{
  "n_layer": 11,
  "d_model": 160,
  "n_experts": 40,
  "experts_per_token": 1,
  "d_expert": 224,
  "d_shared_expert": 0,
  "activation": "swiglu",
  "moe_layers": [4, 5, 6, 7, 8, 9, 10],
  "router_score": "sigmoid",
  "normalize_top_k": false,
  "routed_scale": 1.0,
  "balance_loss": 0.000713,
  "balance_bias": true,
  "init_std_router": 0.00971,
  "lr_router": 0.000933,
  "vocab_size": 16384,
  "norm": "rmsnorm",
  "norm_eps": 1e-06,
  "tie_embeddings": false,
  "optimizer": "muon_variant",
  "lr": 0.00892,
  "beta1": 0.93,
  "grad_clip": 0.5,
  "batch_tokens": [32768, 65536, 131072],
  "seq_len": 512,
  "train_tokens": 436500000,
  "steps": 5949,
  "dataset": "wikipedia_en"
}
Below are experts of layer 6 (counted from 0) of a mixture-of-experts language model. Rows are named router (the router's row for the expert), gate (a neuron's input weights, with its number), up (a neuron's input weights, with its number) and show model dimensions 0-159. Each number is 200 + 40 x the weight over its row's rms, rounded and kept within 0 to 999.
Before each expert's rows: a language model's description of what the expert responds to; "mostly gets" lists some tokens that are sent to it at least half of the time. This comes from a sample of Wikipedia text that the model never trained on.

# expert 37
Description: Nouns for people's roles and kin, such as member, President, Minister, father, son, player, colleague, plus titles and given names.
mostly gets: " member", " Minister", " father", " player", " president", " President"
router,166,145,224,233,231,231,312,135,248,181,229,225,194,153,168,140,212,225,199,191,217,205,183,197,139,194,244,216,141,239,220,144,161,203,219,173,258,206,129,175,179,171,154,229,228,223,247,202,171,147,168,163,133,216,176,180,183,174,195,186,215,202,217,230,149,212,190,284,268,285,255,207,230,138,219,180,182,239,205,78,216,213,165,204,168,130,231,143,197,181,93,166,221,158,167,194,247,146,177,262,273,256,236,172,219,192,287,211,175,167,147,182,224,159,178,192,169,184,187,245,245,134,197,214,174,165,255,146,215,157,173,209,150,184,190,222,107,229,197,176,242,191,188,182,246,132,215,189,198,207,209,188,205,216,139,92,181,197,208,191
gate2,140,149,197,131,212,224,242,284,200,248,210,231,191,240,201,278,180,134,242,193,206,215,217,200,176,172,226,113,146,236,218,145,122,210,195,168,221,163,149,265,147,206,144,226,246,135,205,167,232,128,202,221,121,191,194,170,137,163,252,255,179,162,203,207,160,198,174,255,190,206,188,168,168,209,225,184,226,174,208,234,272,225,189,147,262,233,170,150,172,206,184,137,169,194,251,79,269,251,224,246,183,199,237,188,223,181,168,158,201,173,177,171,204,154,184,210,205,187,150,226,244,126,241,137,195,222,168,253,194,215,178,244,208,135,287,219,186,194,220,284,186,217,247,196,281,157,242,200,211,200,185,159,173,201,240,156,168,288,195,211
up2,122,206,178,216,168,180,211,235,140,209,144,169,286,267,241,223,200,212,225,245,210,194,139,228,186,157,208,204,99,194,152,294,207,235,157,215,213,236,176,250,164,154,215,213,232,182,196,159,181,196,257,249,165,259,221,196,193,153,239,145,158,179,229,217,230,166,168,187,198,195,197,224,199,136,195,181,203,156,189,201,152,161,105,253,135,224,141,178,210,220,289,179,222,211,201,242,113,143,219,182,195,218,262,125,186,190,238,122,211,191,254,203,204,229,289,121,207,142,231,225,182,248,193,184,243,199,132,196,226,226,231,176,201,185,209,213,211,110,183,178,133,138,233,135,185,156,158,178,158,170,211,195,302,174,264,224,206,205,207,176
gate3,196,277,198,203,184,244,191,173,155,217,185,289,201,163,140,176,261,172,162,216,184,238,186,138,185,182,212,169,213,183,188,149,228,153,214,257,199,176,264,256,136,140,207,194,184,102,222,174,209,157,245,237,210,200,226,230,213,126,260,252,150,181,196,200,178,281,215,191,242,146,250,282,214,201,146,210,251,201,248,114,153,203,256,165,145,190,181,218,210,103,164,231,221,182,165,249,224,251,197,228,210,153,228,129,196,196,225,159,170,128,151,130,146,222,263,179,231,242,241,231,204,223,250,230,157,203,191,200,202,166,252,207,286,266,143,147,205,186,189,202,89,190,221,207,262,220,189,156,206,200,228,232,234,151,191,179,193,237,182,192
up3,202,233,209,142,211,258,199,164,153,271,177,189,175,160,155,224,240,112,182,253,258,246,203,206,194,205,242,186,163,224,224,202,206,223,215,279,131,203,238,258,227,118,264,194,207,207,157,213,175,191,196,199,176,216,242,215,180,161,203,283,254,167,312,210,202,202,213,240,230,168,236,277,196,291,190,82,169,154,230,223,203,191,268,228,226,260,196,213,278,207,191,203,181,87,193,227,224,222,151,243,195,168,199,168,171,190,268,217,202,192,235,146,270,240,238,210,190,198,179,216,231,185,181,235,237,210,260,185,204,131,212,279,234,240,171,192,241,209,222,224,181,291,184,106,230,197,190,196,227,224,252,155,162,206,183,212,171,215,143,173
gate4,209,188,167,264,202,111,207,158,264,223,211,227,173,209,300,126,268,165,175,154,155,198,219,213,233,185,194,216,207,248,183,223,231,168,180,127,176,185,233,158,193,169,177,174,160,159,267,178,279,184,213,218,125,175,192,191,265,163,189,126,182,121,203,216,240,177,202,217,276,192,211,202,240,248,166,205,212,206,241,205,236,203,213,232,262,180,183,165,182,144,162,225,243,232,162,224,180,203,184,202,197,226,251,251,158,166,109,133,229,210,199,218,191,158,198,176,238,149,235,202,208,278,135,137,165,258,232,77,184,239,183,212,245,220,173,208,192,259,168,192,157,286,119,175,205,173,191,165,188,229,233,268,196,234,211,222,187,103,154,231
up4,233,157,204,139,174,211,301,171,182,271,181,113,250,113,270,168,218,200,210,160,192,267,241,241,235,225,180,235,197,279,195,108,202,242,171,197,246,211,220,196,178,183,160,237,168,138,278,204,225,191,230,135,177,216,189,180,254,110,234,225,150,221,163,272,223,217,204,192,215,231,284,140,226,176,217,199,220,188,267,287,191,166,164,203,145,158,243,181,187,109,183,253,182,208,220,237,230,189,196,239,218,191,242,147,204,128,220,219,221,226,137,194,170,173,249,164,224,150,195,189,140,261,199,154,183,163,268,142,187,221,213,227,143,226,185,127,152,197,210,216,221,233,146,228,244,232,145,194,226,161,232,190,185,207,224,177,169,191,251,168
gate5,223,230,126,148,193,278,219,191,263,139,113,174,184,248,135,234,202,217,202,187,223,168,244,211,178,170,254,202,142,273,226,194,173,180,265,251,254,183,163,205,289,173,182,198,188,186,224,221,193,213,195,241,248,163,212,239,143,221,227,269,189,235,151,253,231,243,202,165,168,185,229,256,146,241,137,166,155,291,242,228,189,186,173,195,212,143,178,121,197,154,169,199,216,194,205,212,196,210,208,226,236,170,219,220,122,158,252,229,204,228,231,146,190,236,145,187,188,220,155,198,238,230,271,184,197,163,191,163,158,267,230,199,202,260,192,224,209,142,152,182,200,138,161,339,185,267,267,174,208,194,187,212,276,270,247,178,226,183,169,206
up5,266,248,223,189,217,221,200,216,164,218,154,187,248,215,146,191,199,222,214,226,237,136,184,246,194,197,106,193,229,108,161,175,214,191,187,196,178,230,180,184,210,203,207,268,243,190,165,294,244,175,203,262,139,190,186,144,152,243,115,245,205,167,165,226,150,244,199,211,194,222,148,244,146,223,188,218,249,176,173,248,233,158,208,114,204,237,245,279,240,170,192,173,180,248,153,285,259,148,271,231,161,200,201,214,212,239,184,178,202,208,141,214,149,200,176,250,219,190,172,160,277,186,258,286,262,208,167,211,149,230,205,127,141,240,189,225,301,145,213,239,188,173,192,265,207,184,206,208,166,262,182,116,233,203,185,221,145,204,167,192
gate6,146,132,226,226,253,196,238,202,244,174,265,225,127,163,206,194,238,253,247,268,213,182,184,226,243,196,252,203,193,236,200,246,236,238,179,154,233,245,195,267,200,84,150,201,186,183,164,172,244,265,210,211,178,118,121,224,217,110,191,222,208,249,282,222,199,189,152,226,192,170,200,179,245,196,184,131,233,206,149,244,224,180,195,197,266,169,231,241,168,243,150,262,225,207,181,209,269,215,216,227,219,201,249,211,245,248,298,152,193,214,190,281,187,201,117,187,152,161,222,155,186,210,231,241,161,211,189,214,208,205,190,253,222,211,237,153,105,270,164,211,226,211,249,132,180,123,228,254,175,205,148,230,214,242,250,194,191,205,231,180
up6,226,222,187,195,142,126,204,256,231,174,224,235,181,218,167,204,203,284,201,233,224,202,296,242,190,224,147,196,210,229,177,147,206,197,199,161,207,209,218,225,229,194,227,189,120,256,259,181,267,165,199,285,191,276,195,226,59,146,135,146,220,194,204,159,219,195,222,185,216,129,280,236,242,201,189,208,213,252,240,183,192,163,152,238,231,120,191,178,91,250,246,204,214,183,204,176,201,223,178,195,222,231,156,169,122,158,162,229,272,217,175,197,266,207,175,201,194,220,194,231,203,227,265,195,161,171,135,184,236,179,163,219,156,162,258,187,216,189,120,142,176,238,139,229,174,158,243,213,259,211,257,215,235,238,169,226,256,215,148,215
gate7,180,208,210,279,187,212,304,255,136,200,107,186,203,242,209,181,208,194,193,235,164,159,240,180,232,179,162,214,162,210,174,150,195,240,201,192,152,198,216,174,194,244,228,228,159,162,177,179,220,204,172,160,183,140,199,186,220,221,189,258,235,196,223,184,225,144,106,242,180,215,214,197,245,180,214,148,181,221,158,233,166,156,273,179,139,256,180,108,232,168,220,220,257,119,208,225,173,214,204,258,154,185,187,161,271,193,94,215,150,202,193,303,195,148,206,213,255,159,89,161,212,177,190,155,222,219,233,172,105,160,272,166,184,199,201,162,158,187,254,148,156,228,172,205,230,173,228,268,221,247,233,226,174,191,144,197,136,249,184,227
up7,168,250,209,320,202,258,234,142,186,241,163,249,185,235,222,176,166,224,220,180,129,193,214,123,165,201,230,262,130,124,239,225,274,297,132,232,195,224,208,119,159,189,152,182,144,216,215,169,229,194,261,172,179,228,192,233,192,238,207,113,189,268,223,181,228,194,234,184,220,171,212,252,195,194,177,171,277,201,143,249,202,225,198,247,194,213,197,172,148,210,216,228,207,185,205,166,184,129,212,159,232,220,187,176,240,219,276,143,179,203,146,224,239,216,166,292,259,199,165,217,261,200,193,277,156,139,216,173,159,261,228,193,213,213,137,231,162,209,183,257,248,147,183,268,174,148,215,185,224,229,207,207,184,291,209,161,184,196,208,158
gate8,177,214,211,145,185,232,226,156,226,173,152,211,222,156,245,185,179,182,233,184,214,185,254,187,216,205,302,245,179,251,306,214,143,138,226,162,168,200,123,182,169,203,185,263,135,242,235,199,83,294,257,216,212,242,148,217,223,235,205,173,195,107,177,181,159,175,288,185,205,162,222,128,216,218,178,154,128,220,241,244,216,222,185,243,177,201,204,197,200,177,141,167,207,242,202,179,172,113,195,211,218,187,141,110,283,223,162,266,218,171,221,212,215,242,230,168,235,198,189,187,226,132,263,199,266,174,199,195,268,196,192,160,134,177,196,187,208,256,209,188,211,240,176,208,137,158,215,269,198,239,202,189,174,150,149,201,205,206,184,259
up8,257,204,204,186,209,196,211,232,230,225,223,252,235,93,193,222,206,244,219,187,172,279,247,202,218,186,242,171,160,250,223,272,110,207,178,216,204,170,172,111,166,238,259,239,157,166,198,155,182,241,166,212,171,199,247,238,301,241,142,145,227,193,219,190,229,146,228,234,197,178,205,137,198,255,216,186,194,188,222,267,251,174,151,183,196,211,226,198,218,165,188,174,211,224,266,214,178,111,242,155,114,240,177,131,195,139,237,262,189,195,202,201,188,196,231,183,136,188,197,183,148,183,223,121,310,177,166,217,210,205,259,204,100,248,165,148,202,202,166,217,217,227,162,154,188,242,131,213,231,184,220,191,171,133,215,179,148,112,175,191
gate9,186,195,170,256,195,179,177,196,166,243,193,175,150,194,153,193,284,155,220,173,180,190,227,121,170,249,283,191,133,184,238,190,194,165,129,231,159,166,160,126,212,263,153,183,181,216,161,218,181,232,212,156,233,310,186,176,175,207,229,204,201,148,169,189,211,174,190,189,239,138,198,149,170,207,212,175,162,234,148,184,277,246,174,250,187,226,219,126,200,190,149,200,129,167,202,189,212,220,213,266,305,252,163,220,189,203,253,268,213,285,177,199,261,165,76,224,207,232,173,197,193,186,213,226,236,165,191,248,111,155,235,225,161,178,213,170,216,170,260,169,266,139,203,174,253,213,247,174,266,191,194,186,238,237,162,244,244,188,143,210
up9,174,223,272,201,165,188,190,204,173,237,196,215,239,232,296,151,172,160,169,181,241,219,255,194,289,161,218,163,295,172,147,220,201,268,191,234,190,277,187,201,229,207,216,211,213,136,259,228,275,218,215,192,226,209,200,194,231,161,134,231,226,142,215,196,166,225,266,219,143,210,195,161,123,188,189,263,252,123,193,263,190,192,241,148,278,156,177,155,170,191,262,193,229,136,211,159,165,180,221,165,237,268,169,173,195,221,188,152,111,218,175,185,143,232,231,276,261,203,215,190,164,192,147,196,165,241,190,246,202,207,217,224,240,231,219,182,168,189,224,166,201,283,197,173,196,197,204,209,171,180,201,202,70,157,210,209,235,94,240,185
gate10,156,158,233,200,235,247,160,192,210,168,179,107,209,208,168,176,233,266,224,207,231,169,246,162,218,154,265,209,232,271,186,212,121,175,207,145,197,258,170,191,159,251,234,244,220,241,197,257,205,204,184,195,168,205,157,185,103,231,223,232,146,162,212,108,201,153,180,153,248,269,140,258,186,198,232,132,197,191,174,258,157,173,215,137,148,238,212,244,178,198,144,261,235,194,184,154,210,225,111,265,221,221,230,144,151,201,277,215,187,244,192,262,193,233,274,209,192,167,206,228,186,235,117,241,245,195,131,149,226,255,197,251,188,183,244,280,208,132,181,191,174,219,222,146,175,151,150,169,181,157,215,178,171,211,251,178,207,199,247,173
up10,287,217,208,177,198,199,223,215,173,212,183,247,211,124,166,173,136,117,174,247,186,161,204,209,195,235,169,212,146,151,139,213,237,214,220,228,188,203,217,190,192,140,161,165,229,192,261,127,182,236,202,256,206,234,209,147,321,261,251,221,207,178,226,216,196,215,292,200,144,146,244,169,241,279,208,265,225,146,171,204,211,205,255,278,268,130,150,165,229,244,238,137,217,215,152,275,188,174,222,96,142,238,177,212,213,226,149,194,243,161,223,161,225,207,136,178,191,224,156,232,144,167,217,254,229,221,199,263,169,222,216,152,238,136,261,103,261,206,187,229,207,168,158,185,175,199,208,220,217,172,173,186,177,209,197,224,203,170,218,212
gate11,191,207,163,155,203,135,234,124,189,209,176,236,111,198,213,175,205,219,222,232,241,189,121,129,212,172,197,175,224,251,215,148,201,227,215,140,243,225,150,157,228,222,175,186,182,209,203,163,136,203,187,221,199,223,155,233,187,201,156,136,168,153,259,264,199,139,159,136,178,225,316,142,216,258,140,149,241,154,191,208,203,194,144,206,196,177,245,167,172,190,204,305,185,208,250,169,188,254,236,223,215,210,153,214,164,150,266,229,150,165,214,186,258,177,294,227,153,181,177,189,178,176,271,258,257,209,186,238,248,196,281,193,276,269,253,162,223,199,160,168,194,188,278,189,206,217,255,231,197,160,188,141,230,147,203,197,210,231,232,145
up11,250,174,234,235,174,202,192,220,194,217,192,190,225,206,201,188,216,165,203,171,96,218,214,118,275,294,170,138,170,144,271,247,257,167,140,157,144,258,225,196,208,172,157,188,182,187,142,244,135,209,216,261,294,224,203,165,248,194,234,172,198,223,142,155,156,269,198,237,222,207,194,202,207,221,214,177,170,238,227,209,182,220,235,183,245,266,212,227,147,227,248,112,180,227,213,192,229,166,205,270,124,200,181,147,252,180,281,286,209,213,281,223,138,233,147,221,204,186,187,207,185,228,177,199,186,241,179,217,194,187,145,201,224,212,242,235,168,209,232,235,208,178,222,248,210,128,152,140,272,218,234,162,299,212,203,123,209,252,185,220